{
  "n_experts": 32,
  "d_shared_expert": 128,
  "moe_layers": [2, 3, 4, 5, 6, 7, 8],
  "routed_scale": 4.0,
  "balance_loss": 0.00353,
  "balance_bias": false,
  "vocab_size": 4096,
  "norm_eps": 1e-06,
  "tie_embeddings": false,
  "lr": 0.00196,
  "beta1": 0.95,
  "batch_tokens": [16384, 32768, 65536],
  "seq_len": 512
}
Below are experts of layer 6 (counted from 0) of a mixture-of-experts language model. Rows are named up (a neuron's input weights, with its number) and show model dimensions 0-79. Each number is 128 + 32 x the weight over its row's rms, rounded and kept within 0 to 255. Numbers have three digits each.
Before each expert's rows: a language model's description of what the expert responds to. This comes from a sample of Wikipedia text that the model never trained on.

# expert 16
Description: Pipes, percent signs and numbers in election results and demographic tables, plus words like population, household, votes, Candidate, ±.
up13:100140165166147081125112076133130116112110116128167156133186163138146164117064102115086171129138107132123092143141145146106136125164084106162140177112157124112128116131146170089124104119144064206129148126056174128183135123176169165074155083
up14:147104073168133095077120140172130155128160085100150077094080144112103081111144198104155113164103213149138132134111046186110089150078115105176096098176142183119074165104104097139180111175090115135099127127147124113136114120117095113116151115
up15:158105182128142130142158136145152071123106153123123111168141129115000131069163118090149109154184156084055089131137139088134117163187125098135170095103149096124143163135094106119121061180101104126166141186120139081141121085145177127129131174
up16:142184133177113097152142111116123093096082126120121158128113121150147113184148121143115163048123115142142056138070132123131062111150142144132123116091175137176146142097129154141156146094075153087080135126144192112139126099135129126141122091
up17:111049137170158143139161138124128176130122156073128096141176154107168133098088085141157171101109100101111121153109150105164111132150113102109078148111116125179111120171124083094081078126194097163080089067119131112113135181059126136148109112
up18:114150131106138162134116142112096090143136200116178162099142180125177187130148134162126182121135154138099114113153080131110061080097130105135104165167165086147181159098214069084086102119039158084134095102161103129121120158130119138109125107
up19:139056142058150095132082114135144191130084126129176153169169134160154134129117140124155107101116120113189126139121087155125071136061164110138102060144112096153190126148180155136104106134103129071136109061134058122136196180107151114082171157
up20:150084100198113116128130179157134132154138136158202135060086074149125111170146114120086144145099168125184136143183120135146090140120097145119130122128092126106140071135146101110101175129134115096138100099109115155133136177090167179151171103
up21:140166155142118156083123069112162048066118127089142161154120108117145136144106134157166114132130154143168095144079170099143159134094137129126084150154100099102105116069081159096126119209139188138174116137135137129073123157143112094106179148
up22:109187089124121097152134168134106120083103102079138121134105132147147133102188177108135136142107083058150060137152152152110167149143128107123122134137157145076148065105171162152096120155111100141193074183084127135110113129139177104230182099
up23:149113113155135092118134155132087095116151102100070121107145129187168146188178080169132134097110089118169134136107122106119148132056069149169087074074101120090139153084145103130131094160121104199146104164122162121148114136122085105093071107
up24:157213113048121101069121163170127102099078146130130099116159135148142135148098093142087059070149112080093083156112202134155143135111096100138108088106167086119133117162126124217128115119117123189157160122167163168082139117127140129138117134
up25:094100137171102161162116112126116113081141104158153079085131109163130136201125112164164091132154159148176120116128078132094172143118099079074125064029131119129082115076147189185142090165148089104105090098147111125151136073152135109155209128
up26:139150111145119073121126151118181188065116179121078215123166122139189169109136114160133118134144130126158127104098127093112081076130094131135144071118106113099085110107117190110038105146126087169132103165134114056125125064086201126156148138
up27:098141127151118108155129141131108103147180077067160147115151118132120118141181092132094146154147107109093133087134144114135084117096135112138081107087130109053168138131062095139116101151076138037183119125141158115128075082141111176141114154
up28:157126098165125170097129113131149176070107127094106115158170100124120145093089125100108138132126060111108144105165099104113124132132155126170125167097134091148070116065098098091114190164201126132124120098139114161146140032109127066150082143
up29:163123146132148171103109128160173110159101141134131148129129170155094169100114167130053176138113116105145097170095088103163142150162132106166128155078190071148144160054152137146051099138101154172091116095105170156148114121052134158174176152
up30:133135050156140130114099131149114113110142094128179114095138083058122108124123133167146128150141077057084096144106089058183140107125145120163116119175135124165079060151115124132130168144082088142093116118129114177085119077093078158114170094
up31:086148144070131105101099153129099071160151139118151127141128150110122114128110149125129160180110165140105147100121152105125153155101138132081144062148145021117168139121121152093106123133082127141171096072152083123169148186113134155110136112
up32:201219122137107121127163126108115108112157125061093166174111073111151145126159124147150138112107085097186168155147112141124144146126116128149181083066116144119120148105103049106101172100081185137118140148206155052102128152072151090080135140
up33:119131064141143126048108143146038130144140137068127111162058162119108139029127119193149086067085165100102119123149085216109118101138114121132136102104153114112123143108142128134128095152153114148098114140120091099130113103115161076125130099
up34:124115164096130124182129186136173091128140122165100074173095172123132200149156137117095175124137098083049076134170152053117134115137099151157107122164129159151142121137160091108124111144159171145113146173138176115125111106151155191125121170
up35:098103124099144129155126088120115130124150089114102126109125115103125128163125173110165088142154108137107108152138168173168114157124160135114028109099210117147125132082108137121097236157157176071122139121115105214174148089112082096149094118
up36:143088118128106123120141116156198114154129060135100117172128046106136147123164116144124073087127136128132100148113157112145148186111080118067049124153167128102187166110141215093085167169147132102112094164168170155145115078119138112186158137
up37:076111112175168144142163136135097132114111139082134161097173177130186161160106110167148206140120046136160114116103113045111110148128103086091124138120112119105109095174213175111142160173083211139122123172059118162128112151124136174124128125
up38:134172064121129159074160128103120112154142218085179176157123109118072162120144164104119135120130125080173107094116145113131127104116174064155139094097129100116137118086185147090131168076084122090121110070143185131133142095158046133094140136

# expert 14
Description: Opening pieces of longer Latinate words after a, the, and, such as comp, cont, inter, con, exper in companion, content, constitutional.
up0:088118090124116061127087100161177133137165078095115113107119128129147116133118146138099129080176072125087150095089138169141164121119140164155154113161158129143156169114117136118134123195177125101150138125176135121144114119057074102169129152
up1:062135114150136122100146166126092105109148191135106099147117149121084063152106085142145168152191088138135104177074114173171073105088148179122144088170144169158069105117180175091141150072068157141123132138178153115173125071092104137078106116
up2:133104149073153136118075083107141155100121152073122080182108107135079157159125106107157103133081157078095092091073160166128139162172184101153152210134126113121124120155138109143134117070192076144091161096066121133095082154172165114112138135
up3:130163103131124110135147133150113137087157151077118122111129134152073103163200136172104128159104130149133121073096166102132152107172195150149095106114174099172116080074101106112119181154130169197132123054133145146116114184146109062163084186
up4:160139140103169134101105077164122159145113112061128170161113134141129083136149170187096136102128112204137098141131045143145140143178130140105108124179179146131128147140148134086100161117131068125135089107175192119123135100132121051124155142
up5:154096115118131106108121061128184161131160205133119140181100116153154125150202153163120128095127087186113139157171185140054145128098084083197101113087139156078150106214178142170146067094116145202093109162102108169101180199109119154163153104
up6:144090130094128099116103083100115133121116187144103144151111138158145089175155098180096161169070097122172114131066175199159148097119146106088123165089115101150110125172135154111065127186116156156056124073123115173119183128166091097060200130
up7:181177057115130094140181161080119117135036131082125110179158113059104172094116106141072067144140064143143073068122117110121128130113098115113095131111111100132149150102128096080143118131116164100112148163133103160111123178072179137190103065
up8:085074105144122126085197153162041105103170149102076101171174078192132126173076093066131187089129106085112167142124150104116088149125151139130160121082127152124104173098077158117119115129167165113076142156124125116111154105120166096112122143
up9:185119115112127136091155083120127151146135138183116103152093187072158098087131104117135108152147153123102102142174176140157048168149162161156154126070108159059162096119094112107116117141084181093188096157105110144138111191180142181100142124
up10:134151120110123082175153103129162146156089124175140123135124133168110166175106133155049117095146133151114090126101136119112191181130154122079133117092157083109177158160205116136111133118155141070131137161123128114113107113131165121094063149
up11:169102101155150081183143060168163172110142112080168116117086113122074109147160136097107147118156144117116123123159091084129082115090128153192084155185148086162117099089144087148126081094105126133171123173103105119130114128081150128175167079
up12:143160190077124162141091096077100151113105126153118082128146142134193109150118164092132099101194126144113094129139121172123153103082197061144148110079099075115091116166109158157095114146121131210162185152162062182094169093161109133134127147
up13:140113106091137126128116124162160106126200103132074127102139174097188146104188107093067179139134096136055067078126114102106113205157143108159132080162113109098152151112144144121138185126118117137204143095154167086137060152063135141159148132
up14:162109088137132199171163133171108066152089146151145160182180165130153151110090095116109176151162111100165029142157156101142112169125126151086113136125100131121121143212149157143106149102098100167123146170106152173157203156162115188090166098
up15:144131110162129137186136114208069138117186096108185140170155079142071157175098059155131099158087164132084094109134152076162144156133121165085126102099143117130143124121107157136132144122180190112154173172135123166186110142162119157097128153
up16:181075118151134128106120134173094185096122107176164102121104068108108173167158179174138149142132147100118149169134080128126138131091130123102152110146131116112172128113163155121119157123119118208127084133139153127124139051156103148100110085
up17:102082171181154099155156151124119131125131089095129054124127133145142059136107104110108126114177114093130094080068141169124154144112157171054065102122155165123136128119148133126105177130135110033187172176134148092155158099077172162241157105
up18:069078125207125162159139037150134049081149060136159107126176127108157108129143080141140097090157118086109069127114110053140091067077123150169169107144142178142051116136160136176132105126097126105165116102111139103163097178096153140148098132
up19:142171135110153113183137143077201172126175113137132117219116105131162092136139113137090115144106088194142147096159168128116174101083170145116095177127126105127101142189140123135132105100121141100137153132124154115154152155105135093103109090
up20:092112136148115178102147089131162145120118074119101174115153147143159144121123123070175163089114106091151170130092180196156154104111126119130097124107120133092136084126089142100113056071106121157131105128106144150138158058101164073156207137
up21:101162154081130127090136135108098147098169161087100130126181126151154165117178122104107131123124172124115117113114165159158145108122192105107135132102163111134079079139153140084082164131166108135143147070125189043145154090200180104133160088
up22:155146105145134191119117139169115151149152132119140194151052107063129083124130129104131116096138145133118083187134118172115134131070090116104165089091101086149121113104128151146112098125153169087090079101145162064074164155159085123081144144
up23:150126142081145137121109139138132118097128047128209087113164165095162078096116173143104117110185118071060136165138120060154104148136214134111137078138149114129127161178130107112174074140109109168154118182092068135152148137053128153139104158
up24:160139162107133123058071137153122221112142080134161184098173096106105166088137111119181163107103122138032164085140122121096099081092142142105119118178159101120137154202098135119126129121091093110161160096143134161093145147124157155076102185
up25:107160160144139085091128161154160130077090140128118102108150176150113112079079121153155080116148131121192112097101168095111110103108063128161165144130109199112169180167140138086129135137136069128116124070087149100164089129085131096131135141

# expert 29
Description: First pieces of verbs and nouns after was, to, and, such as s in suspended, sh in shoe, comm, requ, exp.
up1:146124104171149135183119172144076104105174191101096172156133088155130104147093205175153098151150144112137149135145128102111101083141119117133133130120206103115131117101104093137113146216137113126170116158177117093137152158113109108110138127
up2:151154132156099175107172168146117112131136103103109183087097127148141149110084062121157114161175162123129107123143097132161119086126154124112151164135138128059064132027096146133067168117166135102102106054158226112175147112117135139132180106
up3:157057102161123115162101133024110136130145079076154129119092113139175124101146098096170196155163167081135134167128084119165102088152112118126145181161127115149111130148153120185145107117115114135131114195127119112151126106153113135146204104
up4:143104188189122140115152151099107102136154134147127125133139181123153118190085115077177099114155113115153176150140136146163120092095090055127156184099156136110103106107166145106185111150177145219101112172190150163189164085116117134144139137
up5:137116083176114086158128110142135112141117088121115140110100124118119098131157095143061138105080098105150074150110078138152091077161189124094084138104095108063181084144107143116116107190120143094159154197163088143121055136115152110179203160
up6:142193122120153143169090159100157122127111183150083132146172117138051126128145119137108167059114050107118092154163098116120143124137113083091121123189143136124119107096142090117107104130118106139115099162143095119138123234140175092113149088
up7:135111116125124126142119083136175135040177124134098141066077151153169137128135154118121148082163102150117133175186153097156153105150126116131143075139149101072095134138085050123144116160121182063150140205145125160093127166194127148120139104
up8:128095127052130108094117120160130127120199128125148083197124133144195151064139104069125055117120160098132152098103166042115132191116142154145187140085168116130123154151115130138058141191187127074129145093116135142120121129107142116153085169
up9:149135121062157152157100086146091134145109153090144131157150111123162069150202128098159064161101076171121132128123104116098107115183122123156076097153164133116176159153146126111120096133134099118174138106150048052152071155083179074128150113
up10:130091063129157140156107098122130183088128078069143127131134180175162080128167107164118179098128153093109121133106067181118090127104082118140135084113074083143180159116083110109097122117084117093073110106093161097122126100145132059132088078
up11:141139134096145156089130136085156090121188208108088155187167082137137141109109131135097113125148149162180169165137134104121176087089076119126133094112139073120083113126113160166146150173080126160099099108119155170107150084127148150077188142
up12:100126125107124089159159102155178109147147189124115135127107091091173158156154154106166168152125091184116113141107156114098123173063174089110142119053080135155140121128082125176116104141107129155037113144143220138098170133158105158046140118
up13:097128142117150110141134101168168120141105094110040062097062101102092082176071164107118118163114157149091146108140072117162137145165178144114193078113170129137145136117097137155202099115128136070109132144147186163136106090172060141190106160
up14:165119132120165156117093135177086136157107111138140087142171129086191114110141116142114093111121075148085135062148104092145114137080123139130154094106162106134111110171125152102120090132052125126118111105109051109086097149123170210095174118
up15:116085155197114074134132165140155098109131105119135143107099126113121162146155082139091159132202079084145097118140197189165085149112081075083100094151152127153111079120122145092102178087184043153169151135162136113167143119115112151113191137
up16:176049125153105115128119092132084142094061135170143150149076094104199129145171108120088109146143177119203162161182129179075160105114167098140113113131097139139100121155091084123166104173147172134120126091160092117150173140144108118134151083
up17:109152188121139150106124118136153143115138062124077147164151105093189074099178124128132092169110153138095115156101171114129210115074124094088110105119125156079117139157074099139113139112167180126119120048155159144137186074061156077090098120
up18:107134139187128137184163064135116092112176098098124122134154115175087106114117060165099144105108110153108112097131095177077086101112125156156115133131109139130055176154182160139136123046133068141120097062113196106107067089183182108144119109
up19:149112150188136085202179130106115128127109054104093134113109128115107160081075127187120054146101145103111104093129118137075157124147075186095099102146147100128168088111105082151132086114089175108121142143158167120131081126100081196110089185
up20:122062098147128096152164097180121112105182130213162155102158140109157101123139173146099144111175072134099091123155152122146070153118132128135084142081135119105148111103148042131207166195106160113143155122113118127101148162135105130125169137
up21:144097112107126153123109147113141125103140108136034093146162158145162165120088167127135185131129092118133141180068108091153145129120136177106139121159117131096135130162087139146149123104168132169074121140186160134168170127078069167131076153
up22:172144158163143108155090082114182130139055092136116122143120120130135140114107118145139144110128104143094153121107108117104107126102114118147134162150150165139149173131170193185153149200078120102143070184136132112191083122140179132160110090
up23:133145139156098088115116081187145106117099169126133066080139180125095110134183115146127110126173078095133146080142121067117062207145103141146056141127200186153161089102184090157128174177092105103179133166170140074126119094096102130174148166
up24:119183119136149130074121151170125143131127135116140111071164149148092148138184146135096163114062104096066125149105144093146080129142115159098087132134122131174155135105105117085099086166164106126130182179104119133139150212117163111152071117
up25:158105157246142136092138205195100135081139135113117165104111158140109136148102103097119163084193187102137115096131094151135093090152116138098157179112166121173087110054104150070127158065135095112145148147130159131139090095108127107210064142
up26:091183148129135108105047120158095133095099104161177071159109168148140101116155123159129056207127170124098159152138091101135137165095131167107067082071152087113087198133086088031132172143143113084119170104119145106141161124112143139154133180

# expert 30
Description: First pieces of common lowercase technical or scientific words, mostly in science prose, such as met(abolism), cent(ers), histor(ic), par(asites).
up0:149142154220161147137135134158113115114168078140095133115172116104100090075154116202143151047177076159139114074132146133176111087083070143112118097154103129133104141065165120107113131098164046107154116144140147095118124077097122101090111176
up1:139130137094139091144144112133093142123082126148106075158122090126115116183154128110125082117104157116129136196166089083095171116141161106148140090112106156195081098141162155063146130163105113144119127168200124120119128130199185126100181149
up2:176173111081126104074097125184119147097066202130148165153111202146159139117087190142179168120107108148112124121146111029095148102142104113120151135112209153104149131153094145094154112123098119134058087103188099117127139175152170146112096125
up3:144110160176126107135151053145129137119094124173072093174139135093085102184164075113190170133178073141142149111050130087111115138112155138120099125135153165146156108133138093186160148111117211148139105115103203143121145133131169164164167092
up4:161109189179146130129106090158111135154119062112103112146147150095120201103112096050132077117163117050126117136139109120055129102116170111075119140167137110056086170121107167093139136167148156144120135151185143178156111118044146102161099141
up5:146131127118119105127185117153151153124140149117038162139163117105123073116148145202197151161068095082136113161159116148134156151170117150134168077095188178163113177117167109106087126076199086114127111115127149078146140138092141107089100115
up6:087123079106137116144085138148143083089153109136150145101133117106125113079169117135172104065187139068121073188134146128147144101164109072156203159138116145171073110159188185136146110100123086141178114149112118067107136140171141146155143155
up7:113194138155128092152138056183158121113128108184102103155087159094141125109105133139103110132128095120103126099106142122096169115060174111114033087111108192107196109125162150061104126101182118142200145143138135125159151178138143153092121133
up8:155119124179147099170167111119157145129163160140090157091124166103115094108130124119109146176133132135100122169079115167193167101129144094124102165124167106104150147102094094176129160148142128030150177165149207154097121030098068145101136166
up9:163118125149161144064072107103132089128172114100069160100121121123170145145130140141093130176077157119137116098100096122120112127099176143110142054115126090081181082084112124116064127137138113145127081143152123221127135157110139151075153130
up10:169121158102116120083115166202112128126092081145126103080225072156076145163115113155121146144085096180115154084111158153066090132115151178121115098130111208154110135109137066088152182152148175162074131092129188150164135048141110163196148117
up11:129118109067107126151147126174174181106173089077137139167093126096077100160086163106141125131120075141141138085155087098108089140071163151138110098143141137138148171168138118065117110117123164187135147094164133148119148112146129203131090103
up12:101112159112165110112156046071121091123129122174155067126131116174148084130138141124101140164126117065138149147073132089122066161099097168123111149110159131138122143110142098178146180141132177167102102112173166124133187158102138136168126098
up13:113117129149127146124143120125097124146132113142186178131174095080127096156113061175131168144113126215127164117110115116066145096101125149113108164067153137164128130079104132210136153073075110155156135150198092061127205086065162121167145121
up14:130126110094165125133110125136094073128093163155153112133202109088156126130140114093115141129096060151119120140146102100104168141082194110085089085106144122140085108112124164107183138130094078105110168121172091132121108168117113152110164094
up15:154151110106125129069092084137180095108106170087127126167121074180144147113182084122156078095176110194074105151129133152119117071174050112155120160138135149144163089134163118102205149140126119104139064160070156143152070127125098034081111159
up16:111113121094151136120124168080093131107098130105218066131109112133165139135110147146121171135164154169124120084132104076134139126109122148141162085143117098116158173177176197091136095130124176146147154129113097070129090217179134150115160131
up17:163114097106119134158159201124090155164154153149091140177107125108156101126094099104081129225096093090174144111133192119100133106076161140115147126059103192119103150137126136102088092113078139122095147141170116174121091166164059213050134071
up18:143135146107154121098123125161127148122149185200091197116180156155116152213130140090138086137155160186128156122142124142145113146093128113141115153086135164160110159119092136116152177133126195087087169149128166127166082078169131130103133111
up19:134173089110137153109153143132086067108047151110112105120144071098178136162177088153127102094181118135121164077104120129152130158141180134113150195154087137106128184136185199100169124157140123108081113130086104131100048085112117159131054109
up20:088127134127134110090084110183124125132195127099057180094106149099093123126141174153153091111077141105124140148132108182196152169125128154123093110131104210133180057120138154108108176109147157135070105121122149118121181126088163118160123129
up21:142190186141137096132045083124089104108094175082134133122169089141201124124096164146130118189107162188126108108145150121120093149109140092107129089031153119105171126181145136130104082179152103155133106128101136159077143164126100104134099099
up22:120103119119136153091117080118092115092196096149107102151140093181134114072103125155149088137129156078098090163163158088097104081087161137149161105126089151150132162089114131080103189141157177068089121177136133111127101151152109123097131051
up23:157113188181105114147097179185100082150178127114133072128137149106149165135119119171078188156134084150111110187087111121120111142137209135116064146162104125119060153135160137164148136133114085087159121059153065111104140115144117136152120114
up24:162123131110137116110102123145136172111093224069113113060138151116156112100120173127102192146132099140157078105100143120157140183060100082113158088063153141109145093150158184143090128084149158075102169122205095066109154170142085153097139113
up25:087168063064133116144135112126152141107149158105098170079077125074141141081128120151176140124098177142096188088116109187145142140109121108134147129158135110101134097074168116177086146105177145071136170162106144100124114087143103152161140198

# expert 11
Description: Field names and list dashes in infoboxes and credits, such as Language, Publisher, Kingdom:, plus media nouns like album, film, song.
up0:118139123155144101140115139125151107089078138100105160144159156178162093088180150135073147156088112131183105130126158032110121139189138159115122068138122207125127130150210126131136118111166124120121112186148108092169092141061133134202086152
up1:150159120194138115155117138125125166133059088154143079134157128129107139076138143117040110174124134070141119104135138075160146125112189105104037151121114165125159164134163134141133080071123086111132180059099090122156182136113108135064140128
up2:149174123108130094139165109123105127126124120101118089117134120104173155102174134111168140127038160143052174109148133115111113117129116090133107097111114140096119058176123119123177095086136238144175057138116170101116116132178141146161054102
up3:147162126108151176133208103105173088155130136142141153182149082119073152105125099157145161121092130154112148101099167126117113083084102124133134077151135129182210157119164139121072149162147137113091099159157082166121114177196102128154096071
up4:130085126117145129055156117097122085123126137079074104141112104115110103125203081125159141090147107129137141149080130175111113121133072156142155167122136036149124153130081114180122169112102094144123119135087165114085175121128143181118152186
up5:206187104079138144179111152155117153111130061127101131170181115106124142133072192105112106147062159139143130115124081157084187151062143141108107176108136191110132179129142119149138114129135095131132112149105098197114136120091099165120085093
up6:152070091149146142153161090147134102101103088140171140168129110088152051145127099126167071141123114122169146054095126124111100190139127197118140088131172134105113131179209108083147079146124110103142117136112032132131096155144131101141143152
up7:154162126106125121063096101105191071132136149147177115143178088120143128093098037184125066109171076111170094118091144143110075120133120146121115094132138118127134121068117157131133088145089113125128087167146137168081134087122113134149102189
up8:104107102148114146139065113115139140138094175162051135086126103098126097073121138095182127122140068153163134126135167132155138180097122151139123170133142149097158126087088104105082188147120123159143086147180176074103160083133084115106181073
up9:167116129144126128109082146143128091122110168116126144093029106141118121093102127071165100111125106153154185099104112202124071200125100102077165182108136145160161073195107125077108133165077099180114111124083129172143084118092099154127131129
up10:122102072139133140179129114066137133119111087083134132151181128118100122124130119132149154107109097106143125167176124149099133137137101125054135113096157082106118107145178127091138145088116113176167153138146157184095189157138162146126140159
up11:184114181147143158130104133133173111145138121050126124187154110104148156137113129161128120092130120171069097073145178126081102101118100141071091099126073179149105072119106096094130079113096166116097129133171132114101089118090125142095116160
up12:157127113138115109127115132155089145088161139121119116103139166105073077141117080160151143135130119147106091176130191163120111157220119136146099194130148090123088087119160162141142136105161083153153150076086127085096148123107109127178119135
up13:112155080122113113078068146136051137126181138142135133121081149093147136120144126169097107182067138107111117142129158154102189074121146192097079112110168151115100118164105156182105085099120136163138144199085168134120123106135142126117152080
up14:098182148084149138113094110123131093125137158152128122113154121162106125117084136146116153122116090169117142119141155100104107124052087104138110069118161145132053184129105162167190090207110088091163120188165148134141168135098140136109092097
up15:110092142145114165154142172109126116162122157199157057097124099162134156160094130134117125128115100110111157138188110129130203106085103068121120104074116106116128164169115154150130092140045185159110104170119088119132151111133156166156173157
up16:205151139175114117057108125135136156104135159172126109152158073147136139147173091073075121140163106116135169136109122174067155123127099087075129134132107143134094119186124141162152133143169159141079141138146126060165144052061063130122129124
up17:158130128124126135148147128113089147117119138082165133187086097144135074097181153128181147119177155135026140108180102129160181139084155110151126139147169097107099119183140120109126154113067177110141162126057130077139134134134119136068135114
up18:148124148101123120142096101132124127110184102075188103178146121117152124168165095176137109119165195141139086170166168102082092214142130098106113148143096089094122072117138062138110078122131139148095098162129083127089155134116149099125127063
up19:092136173128155123173172080157135092109125152109167092155087102154067125136171145124114114139178089095132142063154184096094106133115133188110063095063144133091111094167100160113104058089094121127129106077142150151123132196120134182098099166
up20:115144106148131105163151135144094107112107098132112130085121138155166076162205079111107150151150084098141059102101113147188142124077171104129162097116086111090124144126147183116103127117099152151077152152145117053137116058119131102098135146
up21:059157131162109103132096110100122090108119119150162129137124127126169119133142090154070181108102043146143065096186168116167095110128108116136089191175179158117143096127154104139149163138136192134184114118135122170133191112103073120092125108
up22:163093136114145150092196091177109112120084116105113043118113047145122125086211107156151084130095103163081141165110125123060121146146104115099138080146138148122122117149128095112124116101132185119102078179131171171098098159118121164097101146
up23:171122105109124111108119172117155115123155147046170115152121101118148132170135124063165132095126173110104120125081096146149119102112060138186155136148144156138093137070139131161108164170189100196120104143133116121104120093140158100107114048
up24:147090109080148116101124106096171136122108128143174143152123105125122100082092160107064085137133142161108166129087111163147114072130129124130084171145103188211183174102109117135176119126075136151132217161187101159172160143160143101111146154
up25:148063060118130078081168142072196086125166105104118133134097167083121166065096072160090099140166081166139075136122085167169119157158129086097110155106107086160180092107172115146119155123152108143150097097149113096129163084132146156167089106

# expert 8
Description: Digits, number chunks and numeric punctuation in tables, infoboxes, ages, weights, scores and durations, such as 40, 130 lb, 33:17.
up0:140119120162159077144142120190114156118132179063153152125139112058146148087099157152072077121137177105110162127135135127099109080143065138142136095069153106089134127112118088098143121083125118163101150107143126139128111167137178095185105176
up1:132173081144159109142126111152121138145092134179135148101130085094124110105081121149142126152089119105138134130123169109137058178101221167149132139099137126157138165172126174155183107058134166152159150146093149090126193095075137134191092117
up2:196110174131160109148175133116114141118143104097074145134144139158110103115116055115081086141161135124142160137129098167147074208151135137046113170139150134127135183136137098115149130082057188116106144101143173153120127177109073131179131113
up3:094079119147142114126136190123135115125131123097125134124098114108152123107130139187161063109146124115176078119089211184171188109072136163130160139117146145142136095136125142118135132047186170087122151146084121135134161139138176081109134077
up4:101138116138128156129120141109102187122121121099108159130160131138173068189079144109132165097124113058095087081118137099140169105092128055153118154205090186206129132100083201105121105171149093176199185082122134141166198075060107047086167127
up5:105129124191142091170106121184082160139113152139141108152169093124166199151118126121104133106176170126070099154120123117143093094167111120043173094071119106144157157127123105073140128093127246106121099076122157176121096140118198085101137131
up6:166156166052146105162143111058123151138131124133142105101147081185133126131165122155094140083123067175110134146085145098165135111128090109099158082154046149086133124150119115186108091126174113130168143075152102077089138090172098121101130109
up7:138195145177148090138115111153178139080120071077120157156143103153142188134119090126112143105119111079130062124132103141151120147136104096128136131117155109123078141165151101134115139132110032058138091107090167118135092123103121088162144159
up8:125177107108157121130101153136119110083113166141148144134127178155136139048121150139171141152136111128064133132114089157172102148177113165058134131135165131114145171124136149118060186211145118112116119145125098171174150096127176096130092170
up9:096144154096112130106162194098108129132107152116126111117097151115165105067189133125079147136120097175064116144147103128172125105071127093039185086121121150142146150169111055141092083076121106125122118072167125179129132114114102105096118125
up10:145135128214139122093184159150119108124116104120074191097081112171080132098146108107126117097076160127108108146135102133159119130134055143159123193140128092172115136115140120121159111159096149088129121155121137108095105075025110097184113171
up11:152159163162134127153099175149073109126130150143107103165112088139166108175117111144048102098118129143149146070112116151099165124073190096081016122068112103206176071133089079091119136103072137154134130161152123144129121115083092123167147093
up12:132138057134130168114082126207122131188114176142112150186155061109051115153124150133121209159111106147136172083101102135111120126122182180109169105096149165160157152103111103184132135156059145119085160144116066162148139167135170115077196091
up13:129154160107158093126091118177121147170101173104128116101137102156150125146106140116157134115159106156102127093111181063093109149061071151137129106052103113156101150132138074144133131130115143130107112144212131158141173153114143097104140091
up14:133130177086129110150159155111099076111129106148115135183161086121148084143130168165152189111090075089173156140147159111135115134112117066117083117128053187108087091107162117152124153121126155063129137189143128112127091147149125122060172134
up15:108124093159106110110135168224101046131160123194122145129129114144202136140108131140084165175150140152111064155146169130139138117070151155060110140053112097159081100104097135137109142128172125179085150085107103168148105170165152063120106128
up16:139076202116114141116156139099129153107123097093100171147101069159179116145107118129133139156116095142192176095084142128168079145138158129144107117156176129174019131089137140132129150132152130146093109085137123133132111087181087068136184100
up17:147131070134127127149039134202162169097123123087096114106143093182123100096085127160104113206134181092078142090133081131145158121166118151159146167142174108117111094161104101189114087070165155107156140186133079108114196106061088175100131108
up18:138094088170141120112083134124176139133141133120114106099147111110132146143121129132061131111109102136183057106141125053127075119116132107161142091099114143154156136201131174131141091152166155047081111159043167094117141059090139111090174103
up19:148128067098156117086151073135120136120198153099091143225145119142155147103092157137106124153100102099157205104139141159151116172110204127193069091079170112149173092137119131135128102115098108072104082135098142127145172131100125156115157135
up20:105123105092123174188172140057095082135155050071131174088136171144162103170082147128125164096130098119181171118109128061155166136141162143130082083128028124143147174089125133170116122091144122096078168113161145084110129114160169116142170152
up21:148055154115133131160153098187138225144124136083133144122107120081108124109169184186126203164132157149141068138166128097130137085169142150125103088131083153118157092171126145121112115102172115157119142115085053095117120179147168107115115122
up22:120106134114125138178102095130129135130113120089152082088161164161073134164096217133157126155104131080107145141099101084147176162160183103133095034149106115155108157123121149068133084134085154094072117143120162138131105187092093150123215192
up23:133201139139146132101113101140061173096145126110094126137143129145040102077157159171121123135173099146052137112139114091124153109180153101163113197159177143091078188129122155122105099147178132174097122098134122109134177124171109164146113169
up24:129071170107141212137177114111105063160100115049105138163147063098130118141110105155122181179141110149179082071123128148070098140083144100140137129164121104072083178090110132119163172100067126154130062127135130103123141134201118131100191110
up25:102138143117114093089171144159137165105122128185140040144130106109131197158132141110159155096182118087132174117102136130101135170082108083114132102102123156149135187086106090087119088198124095148145127171141164104112097136129174101174101097